{
  "n_experts": 4,
  "balance_loss": 0.00692,
  "head_dim": 96,
  "dataset": "wikipedia_en"
}
Below are experts of layer 9 (counted from 0) of a mixture-of-experts language model. Rows are named router (the router's row for the expert), gate (a neuron's input weights, with its number), up (a neuron's input weights, with its number) and show model dimensions 0-191. Each number is 128 + 24 x the weight over its row's rms, rounded and kept within 0 to 255.
Before each expert's rows: "mostly gets" lists some tokens that are sent to it at least half of the time. This comes from a sample of Wikipedia text that the model never trained on.

# expert 2
mostly gets: " his", " at", " the", " of", " from", " their"
router [126 102 103 121 158 130 161  49  95  92 127 177  90 134 132 151 181 154  95 111 121 127 111 157 105 117 138 164 140 145 130 125 125 117 149 102 119 104  98 148 114 147 132 121 137 143 117 175 118 108 114 156 128 140 113 126 140 127 130 130 135 153 129 155 120 127 151 150 130 181 135 112 168 108 111 147 149  89  99  84  97 157 141 124 167 153 183 129 123  90 123 135 132 172 127 121  88 109 103 134 131 106 192 126 114 132 114 138 123 104 141  78 150 114 115 125 108 104 154 100  86 155 108 146 120 104 164 130 107 132 115 157 119 140 104 122 162 152 129 100  95 129 131 143 122 142  83 118 182 125 124 108 153 107 140  85 137 131 132 112 178 137 137 116 120 150 150 129 108 134 105 159 121 103 163 112 149 128 126 167 136 103 140 138 172 125 114 139 152 186 145 168]
gate0 [180 150 107 117 154  78 105 128  99  98 132 169 131 136 105 136 144 151 139 134  96  95 129 174 113  67 110 148  73 107 122 117  93 116 110 110 121 109 129 161 133 141  95 149 163 113 102 138 165 131 138 136  92 107  95 101 103 111 112 124 127 135  99 140 127 127 158 130 108 167 125 120 145 110 130 132 155 124 104 149 114 149 134  98 162 125 172 103 104 127 136 115 130 175 132 144 141 123 172 169 114 149 163 133 122 135  75 151 151 134 127 132 149 112 143 151 143  68 155  81 158 118 116 132 140 117 156 124 177 145  93 121 119  81  99 113 140 160 113 138 111 114 126 173 113 137 133  94 164  96 123  98 149 144 128 127 136 137 108 136 129 113 115  77  97 111 138 120 146 153 144 184 126 139 132  82 143 126 149 117 118  93 126 118 121 138 131  85 111  79 144 163]
up0 [115 151 137 127 124 152 111 159 149 143 159 102 142  96 146 111 113 127 109 183 147 120 154 124  87 116 163 136 129 168 153 171 147 121 131 145 151 157 182 136 131 165 120 165 135 113 134 145 163 139 128 131  81 149 102 160  96 141 130 158 129  92 149 136 130 159 136 156  55 115 110 107 130 118 113 144 114 139 121 176 133 129 122 134 129 134 139 128 163  94 129 127 150 128 136 104  98 115 111 127 152 110 136 118 196 112 150 126 122 112 122 107 150 115  82 127 151 131 104 115 163 111  74 143 129 121 127 117 150 158 152 132 107 123 139 137  78 131  97 112 151  94 150 154  98 109 112  93 138 135 159 122 133 110  98 111 113 134 142 197 147 111 161 110 166 121 135 133 143 125 175 138 104 106 118  81 113 138 146 144 150  68 136 135 163  97 116 107 110 115 121  71]
gate1 [162 164 137 125 124 122 167 127 133 141 112 141 120 148 147 104 131 115 128 153 131 143 156  95 166 107  86 179 112 130  86 125  90 151 175 114 129 108  93 155 136 135 190 124 116 109 134  79 145 177 119 158 165 149 120 129 148 152  96 146 143 136 145 157 124  86 127 112 157 115 157 172 152 151  89 142 100 103 102 144  79 163 127 125 131 106 113  88 129 114 169 142 123 149 113  85 178 119 131 160 150 107 139 127 156 138 103 171 135 120 155 110 108 135 122 133 103  86 133 130 135 169 132 156 136 145  88 157 132 101 107 137 161 105 117 136 135 147 138 175 136 170 114 116 141 144 120 140 127 144 161 131 103 104 155 121 112 105 171 130 128 122 144 141 101 129 138 165  43 172 128 129 126 130 136 111 128 139 151 120 106 116 114 103 135 108 160 109 119 151 118 128]
up1 [ 69 187 159 144 142 127 120 147 157 134 126 138  70 155 114 121 111  83 136 123 127 116 101  93 151 148 132 167 153 146 135 106  97 121 108 122 111 172  76 142 140 152 115 149 101 126 127 158 143 147 103 120 158 149 112 136 103 149  77 147 138 142 115 114 120 159 106 132  95 112 160  92 161 129 120 123 181 128  92 124  94 153 108  99 115 129 148 114 120 128 146 165 176 173 112 147 118 123 115 150 125 110 156 119 150 128 126 137 133 130 116 145  95 108 157 146 102  83 145 151 138 122 122 139 116 101 133 127 135 145 158 115 163 154 149 104 150 176 106 146 115  97 132 110 106 117 150 120 119 174 128 112 120 180 139 114 152 154 141 144 119 144 108 133  91 116 131 104  71  96 104 133 169  77 133 111 115 141 138 126 139  92 113 127  91 119  66 107 103 107 114 109]
gate2 [172 151 129 132 111 117  95  99 110 131 110 156 159 145 150 133 129 113 159  87 112 171 116 157 136 122 114 114 107 174 161 162 125 158 144 107 128 128 163 136 147 148 118 132 109 141 138 142 139 154 139 124 113 160  89 130 193 123 156 164 167 130 124 123 147 143 171  55 126 105 174 138 135 122 161 111 119 116 141 102 131 125 109 174 175  98 149 130 122 117 141 147 171 146  76 129  93 154 131 171 139 113 129 162 151 109 125 105 149 114 160 117 141  73 119 137 148 106 113 146 190 128 125 171 107 135 127 124 143 132 145 128 104 132 114 110 156 158 108 119 117 101 104 120  76 136 143 161 145 190 119 132 155 106 176 157 123 156 139 154 118 142 149 125 150 135 130 151 112 156 115 170 110 136 129 122 143 132 105 138 106 145 164 151 127  93 142 130 109 147 101 139]
up2 [149 132 130 123 141 130 140 125  95  86 108 118 120 160 134 135  95 183 109 126 119 121 121 127 136 122 118 173 148 105 115 109 148 123 147  73 166  87 122 174 120 116 121  96 192 124 119 103 125 119 160 126 110 113 113 130 132 112 123 152 106 129 169  97 152 150 108 134 115 119 149 119 106 158 176 146 124 127 141 170 158 131 130 112 115 174 127 179 131 130 129 199 135 121  82 105 120 148 162 118 134 144 157 141 145  82 154  88 118 117 111  91 102 126 101  90 115 143 154 146 167 138 121 143  95 101 137 118 127 165 115 171 103 118 146 170 126  93  62 134 104 114 153 110 137 146 132 113 144 114 134  95 138 105 158 135 147 182 138 120 112 130 127  84 150 118 134 102 129 122 115 105 123 140  95 142 117  91  87 118 106 103 128 144 140  95 149 123 136 148  73 122]
gate3 [140 125 154 158 129 136 121 104 108 106 169  99 132 143 193  63 171 180  81 138 114 123 136 181 132  72 137 120 149 138 126  98 127 153 117 109 113 134 136 120 107 144 119 128 132 116 105 133  86  91 176 135 100  84 118  93 147 119 173 154 133 143 102 159 100 153 110 144 137 142 124 135 140  95 154 102  96 114 137 136 125 111 136 139 131 140 113 157 118 160 102 104 188  99 165 116 117 107 144 152 143 144 162 137 162 145 160 133 145 149 142 117 151 147  73 120 144 119 159 158 179 140 117  96 130 155 125  89  99 116 125 132 134  96 111  97 119 149  90 126 111 165  95 140 185 118 140 138 139 150 128  99 101 138 125 114 137 104 136 100 114 121  93  92  93 114 152 150 100 107 133 144 119 143 138 120 110 132 123 125 158 170 111 125 115 105 141 109 152 129 144 137]
up3 [ 87 148  78 139 138 113 119 145 122 188 135 135 183 128 163 114 128  51 144 133  95 158 130 112 117 115 121 144  75 120 115  92  91 100 160 133 141  97  75 123 144 126 131 119 117  91 143 113 160 141 109 165 140 110 122 105 126 141  82 133 120 146 114 126 136  82 146 114 113 133  90 126  81 144 132 131 115 182 109 178 179 168 132 114 134 119 148  99 131 107 156 160  97 152 127 101 136 143 122 130 145 171 127 169 174 115 159  68 136 146  81 121 109 121 150 145 153 156 105 117 112 122  98 160 110 155 129 147 139 163 125 166 137 101 156 124 137 122 115 166 118 114 169 136 145 144  98 141 152 136 127 140 148 149 127 134 150 169 141 153 124 127 122 111 156 118 122 102 173 150 142 139 128 110 103 142 122 130 134 116 149 146 106 110 132 137 138 150 141 146 143 112]

# expert 0
mostly gets: " ===", " South", " set", " Ed", " Is", " due"
router [116  83 122 104 132 108  94 139 113 146 158 101 168  89 121 115 123 109 139 162 131 116 116 115 154 146 105 132 108 157 119 119 169 122 134 102 137 120 141 104  94 130  87 113 145 119 169 115 123 141 124 123 166 113 148 177 128 114 164  98 122 141 146 130 118 125 129 107 117 135 172 111 150 127 172 122 134  90 167 164 119 129 137 134 123  98 107 118 127 105 130 139 145 131 128 142 118 128 158 117 138 139 119 154 158 131 171 121 109 169 124 127 114 122 122 127 184 111  84 129 168 142 127 138 133 188 113 187 177 161 112 108 122 107 148 169  97 133 128 141  88 116 127 133  92  88 164 140  79 151 191 153 122 130 114 125 134 134 123 148 159 110 102 123 137  87 191  98 138  92 132 126 144 126 147 114 127 142 124 159 140 127 136 149 119  91 140  83 110  92  82  73]
gate0 [127 109 128  56 169 142 113 138 114 131 159 109 115  96 144 115 143 114 156 132 150 105 132 148 140 107 172 136 105 108 141 146 118 121 100 151 111 126 156 138 129 114 103 123 115 128 157 170 136 130 170 122  94 117 165 155 123 149  86 108 122  74 134 141 155 108  82 143 138 109 140 161 162 132 140 146 157 154 176 101 110 166 159 129 121 143 116 151 150 101 111  86  95 151 139 108 127 148 156  88 125 141 148 142  89 138 183 170 144 122 139  98 124 172 134 167 151 117 142 125 141 113 122 111 127  91 125 147 127  91 163 106 176 133 130 154 149 111 100 145 111 113 104 134 142 147 138 144 136  84 112 145 147 105  96 104 117 122 125 124 144 108 115 139 139 116 162 113 108 109  91  94 180 173 134 116 159  70 127 135  95 121 143 145 101 124 104 131 128  92 168  94]
up0 [164 141 133 140 168  93 120 169 139 117 148 130 107 129 128 115 138 124 153 158  97 115 121 117 128 139 146 181 144 134 118 167 155 110 187 185 129 101 122 146 124 102 163 132 143 126 127 134 135  96 109 153  99 133 180 111 159 106 100 132 151 166 130 143 127 177  94 136 123 150 143 126 100 140  91 154 140 102  95 118 150 129 134 107 133 171 165 174  93 130  90  66 125 119 138 108 108 137 108 153 119 135 164 154 123 144 137 123 106 165 109 108 129 121  90 118 173 100  90 189 140 151 148  82 122 146 104 115 126 138 143 138 143 146 129 156  65 120 151 139 137 147 106 118 118 122  98 143 100 111 147 128 124  85 129 121 132 167 129 146 110 128  96 153 141 142 139  97 105 138 123  83  96 118 107 111 163  93 144  88 114 148  96 147 120 127  95 124 103 135 124 112]
gate1 [ 93 121 143 122 105 129 152 151  95 119  74 103 104 175 140 147 112  92 142 150 110 123 120 134 127 124 129 142  95 135 154 104 133 109 138 108 109 185 139 152 154 131 153 137 140 144 149 136 161 175 162 126  60 130 126 112 125 128 143 139  98 153 115 156 124 113 141 121 109 128 104 124  98 131 152 106 126 159 169 120 120 178 152 153  97 123 173 138 121 125 158 135 144 145  84 123 115 106 102  88 103 106  79 163 128 122 149 149 113 120  90 157 168 126 109 111 155 121 177 121 163 163 104 162  84 150 164 150 142 139  75 114 145 142 105  96 144 129 102 123  94 117 110 126 134 136 135 136 103  83 135 108 108 138 137 133 151  91 119 147 106  93  93 126 111 123 138 133  75 142 111  88 140 100 144 109 103 143  95 134 132  97 156  94  89 129 104 108 155 110 106 133]
up1 [144 151 184 118 154  94 119 116 159 115  98 128 115 152 130 123 117 119 117 125 130  97 187  86  70  83 144 112 203 163  98 132 116 171 105 138 134 136 129 146 121 110 115 120 144 139 133 130 127 147 147 135  93 157 110  64  62 166 138  77 139 138 155  92 118 137 142 152  99 167 132 159 140 207 161 132 114 140  95 156 111  97 108  97 133 153 139 142 156 102 141 149 118 139 140 102  98 106 150 136 154 152 141 105 139 113 101 112 162 121 164 144 128 128 155 125 103 149 113 115 118 141 157 154 123  95 112 138  87 149  89 138 111 111 146 140 130 133 127 120 168  97 134 110 117 129 138 167 106 127 128 131 146 113  96 150  98 121 163 147 120 138 125 115 130 159 107 160 143 124 136 147 132 120 140 112 129 120 118 125 143 135 188 125 164 131 134 123 121 101 110 119]
gate2 [141  92 108  83 159 151 115 159 154 114 113 134 110 155 123 112 125 132 104 128 132 108 106 157 158 129 109  97 118 127 135  86 179  97 118 116 145 161 133 107 128 191 139  93 135 125 111 113  90 187 157 131 160 158  78 162 146 173 144 178 119 189 144 105 156 168 116 154 136  77  84  99 163 148 131 124 157 134  99 144 118 112 131 108 139 129 148 121 130  96 121 151 140 130 135 140 124 130 136 139 127 103 102 172 111 133 143 104 137 112 129 141 158 132 110 123 137 123 130 156 167 120 166 148 101 117 114 113 160 138  94  77  99 122  92 141 113 137 153 104 139  98 127 132 103  98 137 148 103 124 147 164 127 151 147 155 141 164 157 153 129 100 119 114 117 153 157 119 128 135 174 109 116 139 181 156 148  98 184 135 147 121 141 110 108 134 104 112 148 128 136 107]
up2 [135 121 147 118 119 133 158 137 121 143 130 148 112 145 137 154 122 158 120 147 150 166  85  61 171 140 131 108 176 189 135 128 171 155  98 111 125  89  97 161 141 111 116 111 139 133 144 116 128 174 126 108 132 120 135 151  89 131 129 170 119 130 110 123 133  86 133 135  78 130 114  97 153 119  73 106 137 133 135  73  88 113 117 110 117 116 108  90 143 171 122 111 139 158 131 126 103 126 139 138 133 122 114 114 146 140 116 157 112  95  66 116 165 135 132 167 153 128 137 135 144 124 197 146 127 108 128 105 102 150 158 152 170 124 147 111 123 117 142 124  92 137 169 162  93 113 125 118  86 105 122 123 125 111 109 106  94  97 115 129 164  96 175  89 128 125 158 128 107 117 101 101 138  97 154  96 167 103 154 134 148 119 132 141 115 118 122 121 115 167 122 144]
gate3 [163 139 135  97 115 104 109 130 147  96 140  88  80 151 108 137 120  94 145 146  95 159 154  75 126 153 127 141 122 138 105 127  95  80 155 129 116 117  93 133 115 155 142 141 134 138 126 152 119 118 143 152 116 104  93 105 117 121 129  81 126 150 143 146 148 147 121 130 167  81 130 105  91 117 122 116 142 131 107 196 138 135 114 115 148 104 100 147 118 181 150 104 119 111 151 151 108 147 145 150 137 131 117  98 119  82 155 138 143 140 111  97 101  80 130 139 139 105 121 167 110 130  71 124 135 168 126  71 142 111 127 131 127 118 129 103  86 110 135 158  96 151  99 126  68 109 134 117 159 142 112 147  90  92 127 121 156 144 139  78 108 146 100 138 114  98 156 137 139 129 100 146 126 124 148 153 144 134  84 149 157  96 122 108 169 141 120 121 190 125 118 154]
up3 [183 154 149 136 127 161 119 152  99  90 148  99 173 123 118 175 121  84  88 122 158  75 165 171 115  78 163 137 164 131 128 107  96 128  98 128 109 116 168 107 136 120 154 152 114 101 132 140 134 131 119 163 116 165 102 109  66  80 143  82 147 144 144 133 117 151 104  93 122 132 129 108 111 114 138 131 117 113  83 120 171  96 159 146 128 154 100 111 122 125 101 127 108 139 120 121 122 127 138 150 150 173 118 156 118 129 119  99 115 129  86 163 154 151 117 130 120 166 143 111 141 177 108 118  97 136 129  90 152 154  96 126  88 123 122 136 116 148 109 159 141 112 155 108 143 132 145 139 104 108 145 107 152 105 103 151 119 103 116 138 110  96 127 139 120 127  93 125 186 103  86 119  93 114 141 143 133 115 134 124  96 100 126  87 122 122  97 104 151 116 154 123]

# expert 3
mostly gets: " 0", " \"", " g", " m", " r", " h"
router [119 167 122 136  87  99 147 178 159 134 126 124 134 180 122 123  93 139 142 112  94 151 144 113  71 107 115 126 153  81 103 150 138 124 121 157 134 121 154 177 115 128 148 146 116 158 107 113 134  85 118 124  86 110 111 106 145 128  81 153 157  92 150 131  91 120  96 139 156  92 116 121  94 131 100  84 105 185 117 128 174 104 122 121 117 104 109 159 113 134 125 129 141 128 106 154 148 150 112  96 152 114 117 110 132 118 124 151 145 119 143 122 116 143 157 126  86 124 145 153 138 122 139 132 131 131 117 115  96  87 116  86 170 132 137 121 118 127 165 116 173 170 128 124 148 142 106  97 143 122  96 133 164 113 123 185 131 116 142 124  89 145 122 160 148 122  83 135 117 193 162 133  95 156 123 135 141 105 120  80 105 148  97  86 133 134 136 136 121 102 140  92]
gate0 [ 99 128  99 161  98 140 151 120 147 124 106 149 100 177 112 146 165 104 165 106 100 159 121 122 105 152 109 140 111 108  76 137 142 154  84 139 154 140  98 144 189 130 158  93 111 141 113 129 159 137  85 168 126 134 132 155 140 110 108 137 101  82  65 111 136 150  78 117 178 142 137 132 141 124 105  90 132 183  82 118 123 110 128 140  90 117 145 128 146 125  99 139 154 130 110 157 122 131 133 151  82 121 129 125 131 156 136 146 162 126 130 133 149 131 148 145 131 103 129 131 132 135  83 131 149 146 137 104 163 117 116 112 145 104 156  96 141  99  94  90 140 130 131 161 123 115 185 122 146 125 119 103 141 141 145 189 146 138 131 129 162 110 135 155 173 122 183 122 112 140 148 138 139 191 110 130 125 142 157 122 144 167 127 130 144 104 122 137 142 105 136 150]
up0 [ 98 131 140  99 178 141 133 165 134 103 101 119 144 132 119 154 134 132 129 123 127 116  75 123 105 115 122 102 141 150 176 120 128 133 105 126 135 164 155 149 149  77 126 142 117 152 182 115 156  96 123  62 129 147 121 143 125 136 111 138 116 107 128 117  95 144 155 124 124  83 156 132  82 114 111  91 138 152 129 128 152 101 110 132 154 140 137 103 129 100 166 168 147 142 133 141  98 164 105 108 142 152 144 134 139  93 126 113 126 115 100 140  64  94 110  88 102 157 133 125 122 159 125 117 171 120 129 144 162  93 136 108 139 159 157 159 145 100 106  97 146 129 137 135 125 140  98 147 145 122 155 142 139 122 140 159  77 147 145 192 174 154  64 135 160  90 133 160 141 146 105 123 140 144 135 119  94 118 171 137 125 144  74 115 127 121 114 119 146 140 112 104]
gate1 [104 167 135 122 182 101 136 129 119  99 147 134 147 161 129 125 127 121 129 163 110 163 149 133  92 149 128 134 139 130 130 101 151 159 137 129 134 120  98 124 121 102 160 139 148 130 164 145 158 178 141 109 116 146 124 112  97 139 125 165 108 104 165  99 149 154  81 132 123 139 151 161 187 171  82 136 143 131 132 163 126 179 167 119 107 179 147 178 138 160 118 136 144 121 115 150 107 122 105 165 134 146 133 149 159 118 114  96 135 139 148 135 136 148 110 144 139 114 152 187 146 169 137  88 148 161 131 107 145 127 123 134  92 130 117 174 127 142 124 169  96 132 129 148 138 113 172 137 119 100 141 155 159 114 143 131 145 125 139 145 164 144 157 137 108 159 104  75 118 185 139 132  92 155  93 148 115 110 124  96 128 119 115 164 146 121  82 106 160 106 122 138]
up1 [136 134 157 130 145 162 146 160 132 135 113 126 187 129 130 105 143  74 104 145 134 134 133 188 156 115 133 117 109 140 122 140 100 155 124 148  99  97 147 144 144 125 148 131 117 112 108 120 160 168 128 104 152 118 167 148  95  97 118 153 112 146  83 118 162 131 157 161 105 139 132 139 115 107 128 133 124 153 158 178 142 141 115 102 149 122 141  65 148 124 141 137 109 156 171 112 144 148 124 120 137 107 108 126 124 154 141 172 165 135 159 180 105 208 113 113 123 140 145 114 152 137 149 100 137 170 106 127 134 152 171  86 121 154 137 116 122 106 126 156  94 142 102 119 125 151  64 138 143 131 135 128 146  92 153 115 140 140 123 125 138 131 135 143 132 114 175 143 153  93 147  95 124 144 176 129  94 172  95 120 156 100 113 105 131  81 145 151 130 131 105 151]
gate2 [171 149 162 162 136 147 144 112 113 154 105 173 107 110 123  94 137  82 156 164 101 112 132 107 169  53 127 138 123 132  95 131 103 142 152 139 149 164 107 102 163 134 169  99 167 114 126 145 171 165 173 125 157 118 133 130 170 155 132 165 152 116 117 107 155 115 131 174 140 120 152 131 117 113 131 104 116 173 124 134 109 129 128 133 139 144 101 153 157 125  90 132 132 131 146 128 147 120 152 163  99 111 151 151 132 156 113 172 131 112 101 132 112 157 108 155  92  99 171 132 114 112 109 133 146 160 152 130 112 118  91  87 123 151 109 129 112 129 145 154 137 150  95 108 129 127 130 123 143 162 199 124 162  88 110 123 138 114 130 113 186 120 129 158 101 122 135 153 132 140 126 101 110 112 145 136  98  88 137  99 135 109  98 102 105  98 153 146  99 120 106 107]
up2 [140 115 117 164 111 169 136  66 113 155 126 171 137 130 164 127  92 106 136  89 119 117 117 182 158 118 114 141 171 146 109 133  95 104  83 123 150 122 117 111 149 173 133 150 176 117 137 128 115 139 135 110 124 133 123 117 101 104 118 123 169  95 110 123 157 105 145 116 127 114 134 106 155 116 158 139 118 145 129 116 134 156  97 115 137 139 143  81  95 134 101 141 122  95  79 154 140 155 109 125 133 173 133 143 136 108 103 152 104 121 145 119 110 180 115 167 110 165 102 138 145 129 114 116 136 118 152 130 104 129 141 109 122 189 151 110 118 120 114 120 170 150 114  60 109 145 112 167 166 176 113  98 129 139 119 103 128 131 104 118 130 133 137 141 153  92 160 116 112 116  67  98  80 183 118 137 154 115 126 109 153 106  98 136  96 127 136 135 131  91 128 155]
gate3 [148  91 156 161 130 103 101 131 126 111 137 145 142 173 112 140 145 111 122 106 123 131  90 141 144  98  94 144 154 150 126 148 151 188 125 113 117 155 112 139 157  93 137 118 119 104 125 158 178 148 117 105  96 106 169 124 143 126 148 148 135 107 105 103 151  96 153  92 128 151 106 168 133 120 132 100 137 147 120 135 157 119 149 107 136  94 162 134 154 147 109 112 175 128  87 111 106  96 149  93 113 135 120 162 129 138 127 155 121 152 109 141 129 153 164 151 172 114 104 114  94 129 166 164 103 111 117 113 107 103 154 153 180 122 163 139 119 117 104 125 102 139  74 134 147 143 106  69 135  99 154 130 129  93 123 102 125  79 139 102 100 151  94 147 160 136 154 124  85 133  94 144 109 166 105 145 147 117  83 140 164 157 107 144 149 113  96 128 161 125  93 125]
up3 [138 108 160 167 124 135 154 122 138 137 112 147 157 153 132 133 111 109 149 157 134 133 108 127 133  99 109 108  94  74 101 105 123 116 109 123 108 140 104 165 149 156  88 165 111 133 131  69 141 125 138 146 141 153 151  80 138 102 153  88 151 102 129  87 139 159 169 140 114 142 102 102 132 105 180 123 138 169 116 109 110  79 139 157 141 144 151 111 108 119 187 130  88  89 128 122 136 101 152 124 122 135 152 117 112 156 141 144 140 143 108 120 172 163 140 143 171 110 131 118 118 111  99 141 138 169 105 175 111 116  92 106 136 125 118 120  82 138 161 155 120 125 138 122 113 112 124 160 128  98 120 152 129 118 103 106 133 136 127  86 116 128 139 106  97 124  77 144 140 113 109 107 120 139  93 135 121 138 107  97  79 123 100 170 142 154 178 200 126 126 139 140]

# expert 1
mostly gets: " John", " there", " University", " List", "son", " ex"
router [150 157 157 150 142 174 115 131 139 132 100 132 108 111 138 127 126 119 126 125 163 111 146 140 174 144 156  91 114 135 158 120  74 144 111 143 121 170 111  90 190 115 150 126 114  91 112 122 132 170 154 109 134 151 136 103 100 143 136 133 101 130  86 103 183 139 141 122 107 132  87 163 109 140 128 168 125 139 120 123 111 129 110 127 121 166 126  99 149 175 134 109  95  94 152  97 142 120 137 169  90 146 104 121 108 133 101 110 135 115 108 175 136 129 118 131 123 174 143 121 117  99 129 104 125  78 121  78 127 131 164 176  96 137 116  90 147 105  98 147 152  94 131 121 147 147 147 155 125 115  95 110  83 158 140 102 112 136 114 125 102 124 152 106 101 158  89 147 141  92 109 100 155 118  83 149 114 139 145 110 133 130 139 141  98 162 119 156 132 128 153 187]
gate0 [171 128 148 155 117 133 151 118 159 103 136 129 119 112 142 164 144 116 101 145 117  68  80 185  98 123 132  90 137 126 148  83 134 164 138 154 142 198 112 128 137 108  99 127 126 120 130 146 103 112 163 138 130 135 122  87 131 108  98 136 124 130 111 110 125 165 141 149 130 136 100 108  94 159 142 122 108 128  81 102 110 160 151 116 135 137 108 118 150 125 109 107 111 117 146 142  89 125 142 160 129  99 100 101 146 154 104 115 110  98 105 129 153 147 133 110 101 126 130 182 113 146  90 141 137 129 153  92 150 122 115 116 140 124 145 133 126 122  97 207 154 102 166 132 113 138  97 146 137 152 136 136 137 120 174 111 130  89 107 151 148 119 127  84 154 133  90  76  98 139 112  97 159 159 123 141 100 152 102  92 132  83 142 134  99 117 148 159 173 120 142 110]
up0 [122 167 127 155 168 116 118 108  95 106 135 147 104 151 136  96 100 140 110 109 136 112 127 101  98 110 130 146 137 159 151  93 127 130 100  99 138 102 142 156  72 125 193 152 119  90  87 141  96 106 134 131 108 130 134 107 164 143 154 105 142  71 142 112 137 113 109 115 159 166 118 101  91 154 166  83  98 111 113 112 150 147 115 161  92 127 139 147  74 119 131 125 162 118 123 147 138 116 146 149 191  85 123 127 167 134 134 106  96 127 140 106  85 128 104 108 104 142 142  98 126 176 158 127 111 103 115 123 142 128 102 121 133 106 135 109 120 121 135 146 116 124 138 153 141 123  82 132 107  94 156 102 101 101 104 106 133  86 137  91 107 103 127 142 149 107 131 110 192 102 118 163 120 123 130 151  99 144 140 106 115 109 132 150 156 117 164 151 134 100  87 121]
gate1 [153 189 164 102 116 136 161 160 130 156 138 133  94 116 116 103  97 141 154 113 101 138 140 136 113  94 124  82 171 102  87 111 104 146  99  83 130 126 118 117 142 114 121 120 118  79 137 141 148 128 129 123 126  97 145 117 143  88 110 108 122 109  68  91 138 105 133 133 160 115 114 146 136 150  92 154 139 126 135 159 141 122 126 186 129 117 136 116 157 129  93 150  98  66  94 148 124 106 151 119 125 138 135 157 131 103 137 130 133 123 130  90 150 152 123 127 125 132 173 160 128 133 121 120 105 133 123 132  81 124 145 103 133 128 120 130 130 111 131 165 153  79 160 119 135 167 205 106 155 131 128 137 126 103 156 151 102 101  73 122 115 132  97 137 148 149 165 132  82 128  83 167 110 164 148 145  90 127 104 110 144 139 140 105 136 105 119 161  87 117 116 144]
up1 [ 79 109 109 138 119 144 153 114 169 111 113 121 119 120 132 175  80 121 152 122 131 104 121 102 141 124  81 149 182 103 129 104 123 106 147 139 128 138 100 100 146 144  97 122 180 144 158 113 105 110  92 143 153  98 143 111 123  98 110 119  81 138 132 117 133 131 124 103 141 112  91  65 118 137 144 121 127 147 135  89 121 133 117  85 122  96 131 108 140 111 147  89 156 157  95 166 119 168 133  93 163 112 128 150 139 100 113 126 178 150 112 145  98 154 124 144 135  98 154  88 150 123 107 112 154 163 161 108 158 140 143 157 147 146 100 144  98 141 100 129 135 113 129 103 125  82  86 139 133 171 183 134 115 161 111 174 110  97 125 152 142 148 127 174 101  90 103 130 150 134 126 138 120 147 111 142 142 121 122 118 114  85 151 109 133 151  91 137 105 163 103 121]
gate2 [151 123 124 116 157 123  97 162 136 127 139 147 138 154 162 153 118 117 165 100 135 138 142 105 124  66 107 119 123 106 160 109 190 171 105 154 120 153 146 125 133 131 153 100  79  81 121 133 135 153 126 107 165 177  97 151 129  86 175 151 120 103  86 137 170 112 136 121  96 119  93 120  93 132 151 147 123 135  91 136 140 140 159 125  83 101 132  99 118 179 109 134 146 136 119 125 129 100 171 133 117  86 141 160  71 129 164 104 138 132 145  86 132 117 112 125 107  85 120 112 117  93 125 138 101 111 102 144 132 108 122 135 120 119 162 107 134 122 113 137 130 117 101 163 131 177 161 102 108 177 110 123 119 142 117 115  98 130 151 104 163 132  94 121 162 127 138 150 112 123 132 108 105 170 161 142 139  85 121 152  96 148 115 136 124 156 152 164 142 104 128 114]
up2 [135 181 135 159 143 122 113  93 120 116 101 106 147 151 151 156 136 138  93 129 196 134 123 124  98 125 116  90  90 138 146 102 152 122 109 167 127 172 138 109 186 174 136 159 129  87 120 128  95 131 123 109 128 171 148 123 140 132 118 141 153 153 168 112  91  77 153 169  78 109 105  82 131 159 142 120  97 127 164 135 146 114 112 143 126 149 155 101 126 148 142 142 123 124 125 145  98  94 109 106 153 147 129 140 123 121 130 151 134 135 108 107 135 108 126 126 139 107 141 136 155 128 117 120 149 137  92  56 119 138  88 152 142 112 164 109 123 138 117 132 167 129 102 131 140 125 121  80 132 131 114 132 152 139 139  88 116 114 101 136 146 184 186 138 105 143 120 145 125 161 143 177 132 159 121 162 109 130  95 137 127 114 114 140 109 158 147 119  87  89 117  88]
gate3 [144 149 105 121 124 122 124 155 134 104 122 107 113 153 139 119 123 123 120 120  93 121 141 114 131 155 136 108  53 133 146 163 128 141  85 157 120 143 151 129 179 113 138  93 135  86 134 161 118 125 102 149 105 109 120 116 129 124 151 115 130 102 182  97 196 108 114 148 110 145  95 135 135 157  90 125 150 108 162 156 112 153 130 147  90 143 151 151  97 139 113 114 123 123 171 142 124 152 115 150  25 134 116 116 138 115 133 145 115 108 127 121  84 101 106 137 176 151 108 151 134 144  55 135 114 115 100  93 109 116 143 104 113 142 117 117 148 114 136 137 113 126  78 116 124 145 159  99 119 141 118 109 136  99 153 163 119 130 106 138 147 149 118 148 143 124  93 105 132 117  93 131 158 126 155 130 151 167 157 108 146 140  83 159  93 163 106  95 118 123 140 111]
up3 [ 93 168 154 125 156 156 120 124 147 152 139 104 148 135 147 162 141 120 122 117 124 126 174 172 150 137 166 160 101 123 101 124 107  96 186  65 149 142 101 178 112  97 108 158 162 176  98 150 174 131 135 155 115 129 129 124 105 108 115 159  90 171 170 108 130 161 132 112 157 126 120 135 149 120  76 149 146 131  91 117 153 147  85 120 121 118 104 129 110 125 104 122 128 147 104 136 150  98 126 126 138 128  89 121 136 122 124 138  96 156 104 114  76 127 157 145 110 151 117 121 133  72 119 109 130 157 117 120 125  77 118 134 125 120 137  67 110 162 118 129 192 150 138 123 106 110 128 142 155 154 116 122  93 160 102 148 159 124 128 112 117 124 111 122 103 172 139 136 160 145 147 116 129 133 110 138 155 142  96 137 180 132 123 134 129 167 157 134 129 136 128  99]